Weights of a small mixture-of-experts language model, trained from scratch on English Wikipedia: 10 layers.
Below are experts of layer 6 (counted from 0) of a mixture-of-experts language model. Rows are named router (the router's row for the expert), up (a neuron's input weights, with its number) and show model dimensions 0-47. Each number is 128 + 32 x the weight over its row's rms, rounded and kept within 0 to 255. Numbers have three digits each.
Before each expert's rows: "mostly gets" lists some tokens that are sent to it at least half of the time. This comes from a sample of Wikipedia text that the model never trained on.

# expert 4
mostly gets: " century", " south", " north", " near", " next", " east"
router:097103029097117103172148046142175071129131127106138097117104073084166115122113184093122188180081135065096082089107182107084126169167103098122144
up0:098114110161121048153197137121105132137137119131117135095173119118106195098104157116084170123148128076137109080112086128089079121077144161175104
up1:093121193111136176172156147110189124155100154094086154176106109146192133091146137179164100115104145141178128088072103181133110115035176136116094
up2:065056134086069099170116091147106114135195080128164103158185128158186158130133158112113107147084178093084097129144123092096142084098119085077143
up3:153099105071163087146132138196164087216107102154126144162143070063122117112165104108093136101122140144114179092141121158116113074139084138135089
up4:143124116124114097134175102142087095063123058126118133197074083144158116153170133096111094118135107137084151113122091097119169066115071096089169
up5:120172138112122110141134074118179129138133116101169164142120119105095189175148166096134120092107148045145140137114132126147099175109088098100108
up6:124129135152081111171178119147198108126095095156102113160088135115136095142079230117111208097107078161096148128152121127154112145194071159108095
up7:211178148114131062161120117174112114089126085117115103092108132112074110103122147074101101096144137152126083132122141112115077113170109041163157
up8:157099128118130111122157109101100095136145112142123150092144112192078135172131087092140095108143119120166074144129122136198122073092163105166143
up9:155182117074211188078140084120143143111163148101144128086120091075119085105126143165147117071146100121148078162159161094124139170137109173129104
up10:154132143094103065125074117136099128092120124105114136062129116075091174111097098094111095207099132106105136114126133042123093148148144116152137
up11:175143104152123101087126146127102134085155119197097098179142085110090127146144159137134149116115118144194107114139138099149152094051127105151170
up12:125128092102149118146104152081157111198154173096159131161061033154159133127126176126103170151104124129157111106102121148106141163160134137132115
up13:134111135107119129107171114119147074177147110096089156127134155124097156138158141137129093083134125047130114134137157172119114117081131118100104
up14:118135148102147150109150045136115135087125101122125136098116096112111139124156161120118100084178110121186169168110136113173130097137115116127117
up15:079104105145195136115097097128180103097218075115144107061161138131107167123113211094129162086173158177112128191096183113118110090050105085090115
up16:216145137100011125061129094161119120151155119105087121195091126101148177166135143084136138124170084128112120143117168152089136167151092131120095
up17:139103126089122166139133108090133110100032127085160119133178141163202168105066144121124135133068139138133132097116105120145114137084122124127141
up18:137192068118132090128145090121163105123123176150106175099133084110132151096129132187094116122175138063125146194144174139040146102155187157144099
up19:124145121137116151134078138124058094108080116143117129147104061102128147111105135171125081132093112115059113158095167071145120104096168121124100
up20:094113111089103132071139118195056124082114134166151094169093199117128148127100113146101144117073124107061133100198138173107150088078115121113150
up21:123097096098106023131159129107150101113100056113101135133142142139145061144082119125108116148140182126151133152157155080045151113086121141052129
up22:122123157088142133102120116152096120150155148126168130157093132086111123144101135113132113115143070101092147129174094191131129165120093064050153
up23:162137137119099075180156154158105145140134134073176134138088100194151187126068113150129125150146106107104088125107169137103104111182122182155219
up24:167050100094103140143153066131147109104127144111105159080136148130117081121097125097157077134078193088130123175101152080114152177119155093157119
up25:101135104159155133139148073176063087148060087127083139134144100108111103190182202059127163097139129131107120141123137136168113088111108118086143
up26:136117079149102132134174130136168119136095087127125147151156083118128159084197170066104102149118088095116134118148112112157112110137122084102152
up27:121158118126086132141181109183150101142175126122168161139092100100080121133135110108076069088124183138072101178173174215188140121086118141107108
up28:126110158089180125137153062129124111108148133156123124156126114086164103113116138112143171138165193165106130165136122161061122112103145143152115
up29:179127050164110139158074124122054101106104149119072170126153070158143117163118119140110137152132184083145160143122140123088085155144157107154128
up30:096130125165106134142157137102138104101090134089132128130125161152142118196144115043119146102176106136067145137122146135185128095183125194144122
up31:119080145144115142110064135136159125122161082068120122151060109158150118118086118172144083118097127129174101147071115076074152144099113136111208
up32:097117115174127097175114135115151106165096097151094137108182122091151157125144151098133120122094107153066129135135177121190096116107085130094152
up33:117146106115127125131093116125098100131123098143090103138128116159148095096092081201087105163171061157162110134109121111060118124165132148149174
up34:116159100106109139141154132124066102112148119093104149091067108176173152137116166095108130104084174114110183088164140147114139159153100125124090
up35:113097126154102093137163109064101127110036086124164117171174110122151148170129171109148130085080134109171163119120106131134107118136179096125108
up36:139101086118109167080137060120087097112116106134099127152150157140175114175156120152144083160120128054087078160098153101132129111063177164103164
up37:077172205139151150106119139105148119216071091238121136162170087103197151106174138125121135116121101124083131105115129138101083129118162143041140
up38:117163114101093134130104134116123101153039134127108139158151073114151174156136175105150108110149141140104098128100138187121119098124132133130135
up39:077152167156082119152182130118096133105128098126210185116114137087131133067102120141117146083083107114101162109108129115123129152127054100134134
up40:065119158173098117122106182131141102122186075174187137108142130088102133148167147140064170059073153142153100113104103129134091150143126145041151
up41:185100130145123133065108086126163120103106135121095102149164101129147190142173174122126196099164142113170102178118115164118127157128166156148123
up42:152102106148097095131116116187116106118184149164078161134087177137078114083118088131101119083117112099058142180129125149146140133143125129104151
up43:115101097138103095108144132136131099095136144120152120130176103146189167122184126126166072134170135142159103162167165115163080089077188120186090
up44:146083076122097090107157160071136124076171078103048097124106051049109181157141187114123152104195145152087132108122127154106142141164177146105119
up45:085208120134089186150095124143090135130106088134107149100126127109110107095088089120106139204128068147155167139080155097090096149117124144176115
up46:121136084141152161167139147150121101163098145123117144184141151070087137116139126105080158190061110092135184170152144098151132138124096162152094
up47:145150184089111123154123074093133085146127127089109156174138119122137170181135191140127121154124098108177107182127151134095137109092050116086151
up48:063069113140203106112086072070173062125059094128168121186100102083130142085120176141139141126147174164119069124171112112099118136124114114064151
up49:049105123115149166206211152152082106129133105059164151146095114132084135157111110122098175127169150145083143096131116181070136120080135159091174
up50:119128139113084101165153193161142110192083083065126107078104090138084176112066140120101156106120107143134116165100129142112162125130111112166188
up51:067092119086165186108048090142130138174065068159179133085124138112110122140118073105108164153144117118103156170120152163089100167176138118129141
up52:132075125146159104114128080165163134115119082137124151150136078110119188168112154112149172163124136131146082160186112151143123084135091143095123
up53:150125112194108088141116140225074097095156108168136141075118129132171104147111117076073155178085141092095066092109147190113145128133147134155138
up54:125140158097094114166095171177070102153074149154132128105080137147135122054176118160138153126119142054175166054191154157083135147082144092148106
up55:105092079090107100173135080121154120120103077119109150178120160095143134102126153118123155140130112121100108122150118110092145112181127159143138
up56:156097152115159120161091128115138099190143113128124147077111138146169139154128119075132154142142145111130073146122166096117143141136137143143161
up57:147117170137184144170120137136142112214134122204093115136095152123118191164133153140126139166102130066138103185098161117161168107167140160190134
up58:141129123172107062161126165104125111145156157128120096136123151130117135075083142116089174167126128136127094134187098090101144101162093132107141
up59:117153140086079132181130139046134104104101107189092162198098113101143156088089109160097141163103126114087124215120197063143122122137080167154050
up60:052132128110101128103175114175102129093116089134119132158186158150119171066095137094097173174120132149076122174151122139060132139144125135144103
up61:148136161086090145122100127114131096134068102132153118117108115159155136144152163105138090118131073111125141135106146122131101120094122058183104
up62:116113104130146151106142116130155115083127137160189142127127098133133112160075119129109130143153146124116107105087126143142190104129113135170169
up63:112077119113118113123146093131137094147092096192119143153162070124192149149152139164151145113148136115149092114141199110115162134112099134124132
up64:129102100105133123138097047179101121125172110178132160124133094161123129178150190176148161057197142105127123130111152159122108153079069160131132
up65:138080111181111096099129114168130122162127135148157183058107128092105115112091141097141130108104120089083113077116167115200203146143133163118130
up66:163210123096174125147143125114141107123109131122156099124163144119186062143116184099113168135196191144065089179175125129090147157149123114146132
up67:100144084134190150138088129083105093143117087126116139102142136145090115093157121109037129098127113132107133114105111159143158113152121129149123
up68:149092122137126094177132102068161128210170154162071147163114132127153094095136070068134121130156096030081127129139132168107079167141083155090174
up69:165112116043138109064150154168098134091111132105026152105060145145129084173127133145082115137167101123131130107138141139165084133105097078122144
up70:114127083064136105137031111150132101112147137105063096156088087141103156084181194143122130178144137113163091144085165149073138097129110148088164
up71:168133162119173106103100122148094134120088112172098088079097130098152162168150148133161123120065128100135179140112131131138099071081167094144141
up72:093140165147075114149167099127132131158119070141158134108097151149117162129115112086105174122129107150089093140162136137053113125128144121087151
up73:119114098071165099083134140175154099140165073171144152147113133121137147124136097090134167125181188143166093163110187184082113128115158151108160
up74:161181067172128131124168123109129109126153138113100105117150119118105163093171105127123134106151179112159133145150113144146120098088167167056149
up75:192077134110102098177100126129128110168088076064133090106124150119120099135149199133136164150111167139111099095111140164132107095181137130113107
up76:052138159164135156086095127149122107087096151156149169215133090113151098157106040127046079164128102119121091089112148106105113107176138203130079
up77:084100160135113120163125184101154092153153147083102171134116152075170162133074143086044160167125107148140191122122173157172142174179082144115158
up78:087131084096080112140121133116186074154086098180107148116146156117123131127134185128140099133153128097099154106143162081101120149145086135109118
up79:104144102117059110123101139081177110113161121107123122121185195073130107145125113087120095146142126135138204091162112117091141212109145179093078
up80:128151080173160135145168111056169119151118109095102117125162055133128131194207142081123129129107056101136157106176126114098096119114115148030091
up81:105128139127148128111140093120086102152091169198119158119121069104149136118127154144132124146129125073128086148150156124090130116157126129103106
up82:072129112095156083133070094189161092179080089151143144210133104094106110081118125144066214111130166195134083153100140143115081144132194121110105
up83:130202133138198143105114155097105108142014111125118103115064109166119122167130092143101145077174105166105154115103148104183145103143066118109123
up84:099159127057075162098138078084141105146141143102134157099207101096139108167156144157161132111191156165099173173127175098110113173145166131104149
up85:138109134147093096120136127123077120126139151150175154139119194124136157071069139177143158114124142075140134126125129179106121127081139110102146
up86:129125079070140134055167144095110139080134099113085152097079103104101098127141187122114214146082104095108203087142144192084142172164124120105117

# expert 1
mostly gets: " album", "|---|---|", "|---|---|---|", "|---|", " Best", "itch"
router:166153101080129087164152095136097101148110146105164173121137063044108091130084152142124082135133170141117128095166125127150145153180108124110091
up0:172160097107100183141164105109110120166089123114148164134105141128174106115113135089128168171147180116105094126139097173052108085115097117084057
up1:159084109106087094095109099085149106125116085108147164152074114059109102139132096117111152096111107062115141154175194071120130133132102136113117
up2:143164084173141129169105115148120114106141149142147116114084133154105085062138082111119156109095092145159155169105134169133129158078180102093069
up3:130113142139129134160215147108129111098111109097206154151160139140120109165114114070113142110195175084049112168113086076097142127136119124114148
up4:102113127047144145107090165141110105126145073126113143146129140082128127148084111089059160129157126091096142083126126108151124120135113144123131
up5:127143113152168107105067141119116108140125121157094130112103113158146104110114139109136132125154128130154114177133139079102134130083063109100183
up6:149154161119090117184154146164177106122149142122094114103077101141141200096061121162110096176130129114126141078134110187123113210147138103104170
up7:162181119098096096119112138133137135166236157146155117153110160131148175107146090141120130136101158075125089084120133180167104123119123111103147
up8:146094123146138098128108139121143129077163142059074063162148040138157126126163141158129165113134095104095135082120057102142159146152118177160108
up9:128134155148114125103054067078135120111139098124127098145099142053156169119124124100139139153128158136082140114150078118086089134127103121194088
up10:107147098084122071137137146093120108155174103163103138109112162085193147123127164122110137136179136070134109147164138156142088107147123115153152
up11:141171129078121122114109142089157117120191161106120132148127142137135122117139125121142114164152069084116139140087130178160088154129115080178175
up12:117153106139158093139114148105161123141091033113082118147079114117109123103154116119109175153127116145164174119108155102091116127133116119158050
up13:115164130103149115061150120126126111146131092128163124112101078111179141153140132099138161077175109142139129112130206114124137134156128130147075
up14:111175134091149111158089053122170088104157089178127107127102154149109102161079136141090146161131108085102139138112189206124203119093137157129133
up15:144138160154098086180214167166111142076144107142137180186133129124081127178097156103119129113110175159104190135176110136137130187076141133109098
up16:117072112102069125131106131109117127109108139147163108171123106147131100183065098103144138134101116158111221112130090056090071151062184079068138
up17:147155101138138153128134099104088086074108138203102218121151115071124234179117173118105129152095128140137155137111119165146153086069157134098180
up18:138123156061103110093112126133120091117069147096132160157124106110145154121132093100111109128079093085144155120163147034097127121167126155138135
up19:137161136135090113167082091119160112151113115125068120059146120090106103122173158108143168136128173152085159130173100115112136148136060124130167
up20:128134141099148161160130145142082118153113135127090114089091129142118123131104132132136143110174086091163147204139143142153150130096155079076104
up21:129117089139096132125151168164152132114125113134122148169125112135122109088043153121073200091111191121133147085150102063141127213119163088145119
up22:053113100140165141116042159146183110102096116166143089168057053124101159140070113106132122111156098163118173128141163122108169177059112107132110
up23:133120118094108106161139110147111126131086131125106141160067152138166110134176164081130141118166102117087167139112164168114143133087178134117143
up24:157098108146075137080113096134102140129090099147130146146124195064160101132160092134096092148081112141072170100110129118113092128083105150047106
up25:103122112091110146114115161130126116110054115132128131117051115108121132112095155132138129123160129123123099195102139090089122027179147094127166
up26:114110127068132132127111069043122092200111130086111130120120140158124133111156154132121143155159048154102129101093138078176116116143194174177168
up27:150053158067157133147145081136101054138103093158180070102072114127114114181037117137113121148118130115107123122118145156158135136109145136124138
up28:088105149166097141090122136155142093106158124174131103118109081081139121149096127156115149189162215097100109168128140145140082111145152105170204
up29:111160106121137155084139119160124131217086132118208140109074118108126137157148147119136153074138146132106150116180120100172055129133166122120191
up30:095110132136133082068143110211135120159130112110101076173117137162186138165104113134151150104139108104073106124167109149114109098133072192161162
up31:159145102094114101126144135186099116064114106170069104135125132102145152161138131116130177132130129133079153132135140056161156124154105125133121
up32:182143042159144118106145118118200123117119127200085131200101129141126143094051155084108148133077163106153121131079168126117121147098098156150140
up33:143138065093141144100124111120104017175064098143112149183176122135152143134164155170135138145163163073156107139113148172122147077161074114133063
up34:136116191133165164165090095108117105080062096109108121181050137087128099086140152132115085092138122119123127159153176196113111121151116157119097
up35:112167153158175156128149146114197104126109138160135153155137137115091115151097082156087124147138084106166185070176179150124112156121123126131156
up36:114174087151091128176090165088096113129163099154167103164111154091112135095169119083118177133194177145084086140147181127074083081086104146123080
up37:097124129193134146166126156107098112123137127157120132142105095144088129130118118144131135174171139130160093152083145157157112116112157101160138
up38:119074130104137114182174118113126132157130130127153113099113129086093198084135133118143115135097147130116120122094189163073075114134083068161138
up39:117126137128155112088139151033110125110154129158081084139144201119130136132137108135114210089067124090110113097131160083150101114205102155089142
up40:133128100091159085111113139111136135225126121180143132124136109117147163183077176145138120160117072054108149125083150086130138128115081112062133
up41:107140136180072157125102060136081107080085092162141121188169135158149154135170112145133153170116158146110122121146167043079072102163101174143159
up42:153102161128033124180111126132125108148159103212112119143077120099187145106100093095130159163100128149117134106156130121154068106111130140135151
up43:101151115142077213106159088095136129112112155192146154194141095124076096081068116147088141094093151133120137072135106150101121149173116142057141
up44:114076150057120166121129119103138115105145083149153035141080149107098085134102136128108146083169102142109163109084142169138126104075128104150175
up45:162112098151091062102135087203120116138101161136078122137119156110153152126107161142124152103165119112141113143086087173133106115126118103121141
up46:128104130042152192165116112117148125138078118101177114129123089124125118098136142135121174098130096157087091130125082131076205133134111122107095
up47:095137122087140140161090046122091096129084093149124155124150087046200107170104113121132165214115108120149125109127174110145138098139109104130109
up48:124093116112098085114202079133205136101102115095122144152162130094183146148138171098118145079112100171103146130139112086130128087160095133117114
up49:142110150074153149092098167077118119178081140128082050131106119126107145172136160085134114144068121094168129176113088102170104086152125116108206
up50:097145121205134107131110106106089138131134144100159107117101056120095165088129125110152095102105103139143167142102171153107124167103157083081146
up51:117132111158066116174108173175128119080089112162137090152132094105179095127137128125067138122118130078164182108158110106130135151127137133092117
up52:156162105181119134177093121085130129111124159196150132104174183133059148102109125138152074156129109131147111082150118114136150170111103053118091
up53:149179135118039125107061112063132104188112126129155117149077164075135173128096107130138124172065095170094188103094152169132089127094170078125096
up54:140130094147024082136203090121143097106135128125034179102059152129113126130095141161133134133138180138154123118170138078136149210073127132117160
up55:113141107124041186149142120091077125146160096159139101159098087155152093128107149084108158158084169126085123148140165085117102154111126134105110
up56:116127093135123126186147070124136128146140133160171087162112127134152145056142174102129149054136149160030177140127109160109116163081140169166130
up57:138089162113205065105148117177180118162107130171116161146074111093171153123109145133126104089118130101161141096146145128103130126117146113154177
up58:080096098126107129126154165104133114155163140123082097196149133113098143111109115108087169105125198121138127083129152058117114105099174111183171
up59:110168133096139085129185171142100141109132126157125118143137114056145215157145140114103132150124188161098185067139138168133121132060067136171113
up60:149172141095195137118138091120147111130066121091097122135091144143172089131100147124137161078148075102100172189101149122140143157093051079109171
up61:168130088135144088099149087116091095148176113227156147139139163145144150151136115113135113228095114099145082169132117123103078114099130095113142
up62:107095135096144115077132143086161100131156110082114127158142138114170127117149153112105148155179105094107104115148115194124173111231068122113133
up63:134167135109139141128137164155173102136154040103133132134101147085126119155115125209111154142187133127135138109184147222097141150088104143137097
up64:133106137177126153161108130151171118161130151134088094099146173122117133083126140142138079143130105111172050089106131137120113099110097139132178
up65:190122118103156120120165151118146138131084093157162143072159115053137157150126114109133150156082166118148177142158192039096126166156158127127166
up66:127114129124165144104134073167133103050114051192108118168113135056157159108165091152108134167169157105097144117108175136135120108141125087116115
up67:114145164072101147154156142163110102115101080128147095117084179169173107133092171094092118107104124123056149149128178146124164143126128164136114
up68:153117151095158085190114139113153111087135083150181120092104117097086104127066102101066162072110115141130116139144169080116159106119102180127163
up69:111112125137125136126050124091075097096077090083177116118093114167093141149113189150097151105069084153125085142100123078165163139089184130136200
up70:153115113136103077170149139102170114038119074138152107168120079050130173190093135138104114151110074122182103060112107138124086124164143040143130
up71:148127089140183164150169092141133121174160081147138157144076126130119177124157151113136151130157135113142137149122162155129071096098172173140172
up72:168102063056114155126100117121090134177121112113143135132090082056098062131157151108134109145147151091113127126181119195087119109116071163106135
up73:121173131115149121202132133170115139161098139184117126149093142126161129059067037131132147097110137150110177105086150161065190129106241113133118
up74:088128092135169047089171085157105119100139144122116116177197125086143142073143145174127134080166122093093081114130123095103137063090119178159113
up75:161121073074128101191137118101192146102116142157127119088125128116131152140149154111137097101127065065178032096105088177133059162169142121075187
up76:107133123137137102175195153140066122067160135128120164097084116121153101074146151092086115097122109121138173125156140096116179103104116152158105
up77:112140117146125193149083142138147120143134123106159115086132074073119117165152120133149133167078133082087148115129108190120103122141211088097147
up78:119154110098106163100175108171057125152077119149157135145131148116112125143098168063058147083154167087101115111164117134129111152116150178164113
up79:125148112122089087131022089050124100169104093113125121088057097080119100136114127144134158165160128125117114107117134110108084159130110066160142
up80:139117150125097170192121099131102107149125119139151128162105149146096168130124108177094115081059139143123110139102112100121135104172130083146120
up81:158133160106105098095165167129134120093148094140079144104134124150139106044043127135080134111100138118063091141162098067106140110139092111180123
up82:118146102153041152120128095101113132152168169166153160176104133112157145100060148130125113117126114123086190096172131217145133109069174122131147
up83:069108153112145174179121107144170092146129117092133123136129093145115154076134120110070163171133130197069127111105138174041123150197196136169106
up84:087166191070069148120133126146147126113107062124139085172123122138192084147168128124109142135138128125104139138146141064144168135114128179179125
up85:112145086152089151151162106133155108148161139115137103143145117136127161125123091121117153141083144097082114156107129124118150119143189181101124
up86:122168145157170178161090093092192114113116165148101185109110137114073185056126163078138114114155105137161120164098120144186114115136122075141185

# expert 9
mostly gets: "9", "8", "7", "0", " million", "6"
router:091133057075083130153150109127145006120122137095149163137112101107126168112094175098070160162111140095053140107134144128108144131107118101101129
up1:173161152117089104098167102136122112107169137140095115098116142134131106152086134138113164137082150124115091085149147107147079179122138113143133
up2:117179124078214105215033123177121122124156106052160172076093108128128173107095125160114119126147108135126086105104126157121099105096128121108163
up3:099203123125108095094079111122152131122061115165106083136120155116089092140163144126086123083128140125137137135059107086193042126133155109100062
up4:133121118090093077149129120148076110137106093133133101092101123093090137154097117155131178096105178179129110140066153100135128080115133132118099
up5:073193116085091141123149135131072110179093106078171170094128123115118178125127153141139106082106158180154154168103142070139066163130127106103129
up6:196091125077087097143123182166103092171114103158165204109136125094170149106119136072089102143094200110113157173144216151148142122148111090113090
up7:119074089112129108146117104184099132197105091113074126079151105125183107109117152110070138151065100067110152132131132107159154098166074173135126
up8:096070123090179131104121114126118075177120124098107139101098107121145102138121117108074138078116091088063211114140152085094160184120133166119108
up9:102176149090156141106095163073147147158074128100098099114072117098159157174102135113153133126063095093213107113068160075111033103139122134149140
up10:113184119184159170156104112203142140101157095186123107120121089104107152106164133129140138138161177119199094110184135158103120087188124181114164
up11:116106094118143159128086118106094132094122114103118104087115062126070183130157125122129148106141146177105123097153114153070104204094124159086129
up12:147195197153125114138132083104089134118164107187112136126116108102150129132117090088092128171101162086077129140125164115142105151101090123149169
up13:144165062150161174116109129111165167105210117157113116126158152129117148169119110145152178138120076107120085138121128164107087135152115172090113
up14:144163150225160106143075166077146145123135102093079138119133144138103124150099105134088132110172092126137120082058122095074143146097164127165111
up15:108177143141107189117089110186153137141080138137087085125116096118150186099149133130130125114099090119118114121029124118154081070149130094155119
up16:129121109140151140144128110164109139117130097089098164111131092120129130127085180085126166152125121053105153140150111135178131144165113095081160
up17:141090128128125084118151090118127138107074108170200151126132102085162107152178135162145123119141173093062150077080148104088119075093107149097111
up18:184075176073202088108151110144143136093144143086123159106087117115093148127085179109073151146153169138194066085154159100147081126129154129130166
up19:092111120136089120081066102167153085135139123147092145100086091131137060080110070130099133202138095136174182147138165105104115170093143156135128
up20:113162116137074124219142136139131110097063132090188207155103125134120167107180155063168164088144164139034166095124126095081158162117139145103088
up21:170112161106072069099133127118145116095084106154098175079086124092113134100080103141087091129154118116103118095066149155104080096161111128146126
up22:132062153144120117143145114159102177071115099141115109119074104114146127125147075141110128137107145182073074123084074128113134083082101137102167
up23:134080177111199108098125088101166160113159122135120136099034140102120138153071111118137150140104102138068079097160158136153101082139146100127184
up24:156126076165138125202145126157146114154195098141103147189102034111133228209124183138122138111128126104146102118080098140127150131129071170141154
up25:166076110122144161101113071106126067079142123089141117070133096073119134107111117141102118092143103128070145103047139124099105152104108075137134
up26:143108095130111127105118126177088119144109095087119150123157099104122101136099138093129143166139132160198142176212121101110154205155149105139115
up27:124102126078115143118114097090119169090135126179154178107117089089150124190103124116106123131077117145161103151171132118132065107124139149133140
up28:133092127088207091164104104076148068123159109123121140133094106112142143114158085122126113128187088119089170097127128213199069121175108091098118
up29:195085080067116143200086111133108100110134141126149162167117076114213115136173164161111056135105113144142120173170128120151175050114071172120128
up30:138089117144164082096102107135115117144133174074178077089144064144108066134096149132058130120116084145067135115149130101207122150129117114123123
up31:160121155125110224053138129156168128069082131178118100120135133109076123081181172155076126142129167141113105174057154128105089176101189110160112
up32:092120167099107162149098116175169123141088125107165199167100122131189195108156107118120107127162086089091197173175137077122162138133155146175100
up33:135181129102133129156118164103137135143093130099164136092154135131122130121132139111166117111094115172094188148090157075069099190151179127092103
up34:119187143037089125175133125167082132135111117099120142148120079099139134171148158092087136202115159123174144146106142110133081146118132174108099
up35:118121063146163105182114126173150107138173148124162147106171147090175168107186140151143130186151129152086170124162123096047138072126127158086083
up36:134154136137122104099060134135096157094087114151086092105081129115161082128125128128108110142153167125141086177143135140166002149151085113182078
up37:095106177106131141113153135142134128113099122118093134108123102110160128148076118129076087215118087103112119139157125060117119199131106213171146
up38:143101226110188120152110101157155173141117115131077159117152100088167131165121110124123131194120172142172098070158153117168123158147118138045147
up39:147086163128139061142122147120125107122131108196147140160153091090074190163150127140112150060113138109176054135080137130067165103147132125133120
up40:108145147151128123124119141129144140111123130174145144085089110083179123131125107107121138161091132161131158136098155104091086099163084149149133
up41:196082108120062149110146141120119118157114153121114138122080068122084188198177152123119101127101197109111168163100148077055100147121181135093082
up42:227093128105114090147124083154093057146159101146152137083123110149206193123118159168132138190132098180099117200187130121149174081099142108121093
up43:142105140109175100088053114123164161123112113160122143143103100114114109058078173142085140133169118129222070090112168172141045137115179145208129
up44:097125111161131153070137126139122103138117101067077099122105098105103178148122149040144180116151134088144144092123125111101123138145101113108102
up45:146128162145130153190117127158139045140143125136134142096152068107121129113128212157129123139167191130112141072182126120074133156149143147097139
up46:188134151103122161157119167144134073189080100139118154127148146109114194126081148073083111137108193200121171156112158066101136132161140146131081
up47:149124202095162103116148071146157102072156133123110155048123128100130111087073149145161087133135117150148111136174117166132107175089130144140112
up48:090164110093175121114133093114112099151093123100129160099082104120129152144124142085165175100143147181141117089130152107097088179115130112073098
up49:098080098134119142164125087143155071071116112164201116100152164125111130102119104158104171129125131159056143145090149139122087136169136137131104
up50:127096097128151111158120107125184089142100137107116156125128135138140147133193152117157139106114142154121073114170137163151094108104144144091114
up51:163131119114111124163169108139128083113122137131146178124116125095196161100159139187141073108160095124105140127119123178112178063128100078119149
up52:100112126079144119225122110142182132122055110106174170177095095137186080142135069075082120218117127137135145184103161093082080116173115180124093
up53:142131151129124115130130141167125192087177119150149138106059093072072170191163126116218135086139144095138136104104177149129089156122162173109124
up54:082115075112139108162136123109187051180136115118113113171149128121114173179086186136131120082104143168088151110134120080150122081091149116102186
up55:094098104145147126100128108113141044146146109146189145124047141140117113138115153055116170118157145034048136129086125141100081151152132102115115
up56:174154114104147088141107112110216145149144142126129118135105075103134157150129126100086153126105213125145125124124150204170109103149108112121137
up57:169143143182177066139071122160156174159189103118118064156106089127118133118131137106135130122172104121187074067107129162128111084145181160095136
up58:221100207096119137174156153146139109082143097145096197118121148114146100110101159098118081172100173170146111152160127102177088135132131132068165
up59:149137126110118122092145131139100066063132204132156114132108115124085131172081111170106143172127114172121073107099118087077088083111126126116120
up60:117139073088214088134112135180122080102142074090110154111110123111111064090121084098116122154161103099087182117124150145142173120136079104143079
up61:079129072141111148191134098182105066092210142153176137132119150112083106043079129142108160108198139082037121120127123136078147113145131142063178
up62:082174093152175064148087112161145170143118128171166126112161088121156102132148150121161178077149103198155136147082141102131091142071113123120105
up63:147107157092149141140172046133137124143104144079145194145180063112185211141092125069107123173161129111121157137138129125173109137110103061164108
up64:134133045105088129163135111129109075100146142163174172130148114090154118141123158165145130137160179092094159123097119162100093159117138125159135
up65:163201121104141075186098119160080130136114089093148135137126133128164148177139191090075113122119163212132141127091111109131074123074122094132149
up66:174135139150039124089134134091135151137127133147146104093099074084109155190109180162162105184142085064214110152108189069150063125072112156070123
up67:091083213102107115168074149132150100131148127093188163134094053124151154097127164141102093163165117133088182104162110104130178102086178116164114
up68:158061131152161147113138098129130109113163102177141145106153120104095142112094137164133121118137129126073103136165152184051160130134221174094185
up69:143119178122054133102103139155119080116114107145145111125079091119167108092108136113132112119126129111046152140126131145072130179131068097159146
up70:110137163134127163086093100100177133124174104073103135067047141110114122142098113142103163138143174133131068116135146108115032132120127089111110
up71:133132186156143117144110113170174120116190074145153141100137115103138108086191110125128125121168122157102188142101145208113098091139209153098098
up72:155117148141162134116105103044124103167086115130102133129104099089169132150146134097124084093144177137122152176164165137101126110168141202098101
up73:149094091143141119150130117153109067115075135137131093111102088111112091138109159168118136134144137166082150118155102067109180132094120188102130
up74:104128095133162118177128097075197139119129082057137169101124083105136162209068128086163143120140165182075197105094135142121071166116197108110138
up75:118136136146158144228144137078121122147101108105153127090140165073177178108143138110132083142168092091090136190117172065101138136146121110095071
up76:113176076101091166100106152139134082097124132056173137074108105087108134104103165109151178138175176100067187076053148111127025151134105091097130
up77:174093074090142110105129086135171127161183136130120210086174156115120112052111127064083136132158186142170139132192215148142156140121096088196064
up78:162161102196119121104128129123160140129124115173099145163088121100135159131186154115081085159133096088119144172112184160094115151089136106173152
up79:050190087072134078135124093140065155121168163154097130159126077118107160130101151160068204123114229090159148130145118124122061156105093133121101
up80:108130081129107109156133126169111196146145093110114139143151086105105099174090128109113104135182134142124106137122148134137128181140159121152097
up81:126190121079119071058111120112111159042166126162121164082138130107073068155097141123115149144076199149152100114117119135142138142120103151157081
up82:167194117108100136124108155145132139113125129123082184111138080116102115106146151056127101122094168122109131122170153088138109080115107108074086
up83:110166178130173098115082129064124208119105122131096089154115122115128146141134150149169106124078096158192086168101124126153085146120107086117130
up84:091145163142171120108133132154122145130178152171166128090112128086120128163079115118122143098160069184128115147123123125068089097102074168063098
up85:127122070111158101125107112098182144116129121120038145164136128113152118124189185126089183167130181132145075149135138143176172057091152185098154
up86:076098108160150161210116103118182092174114159184140137115123138121173154149115149127170162148180149150085126163185175138171144123148123113158137
up87:184071157167063131076143131142093098147088137116108107053134073109146144130116178111125101166123089151114132127119081110078134137092121160113132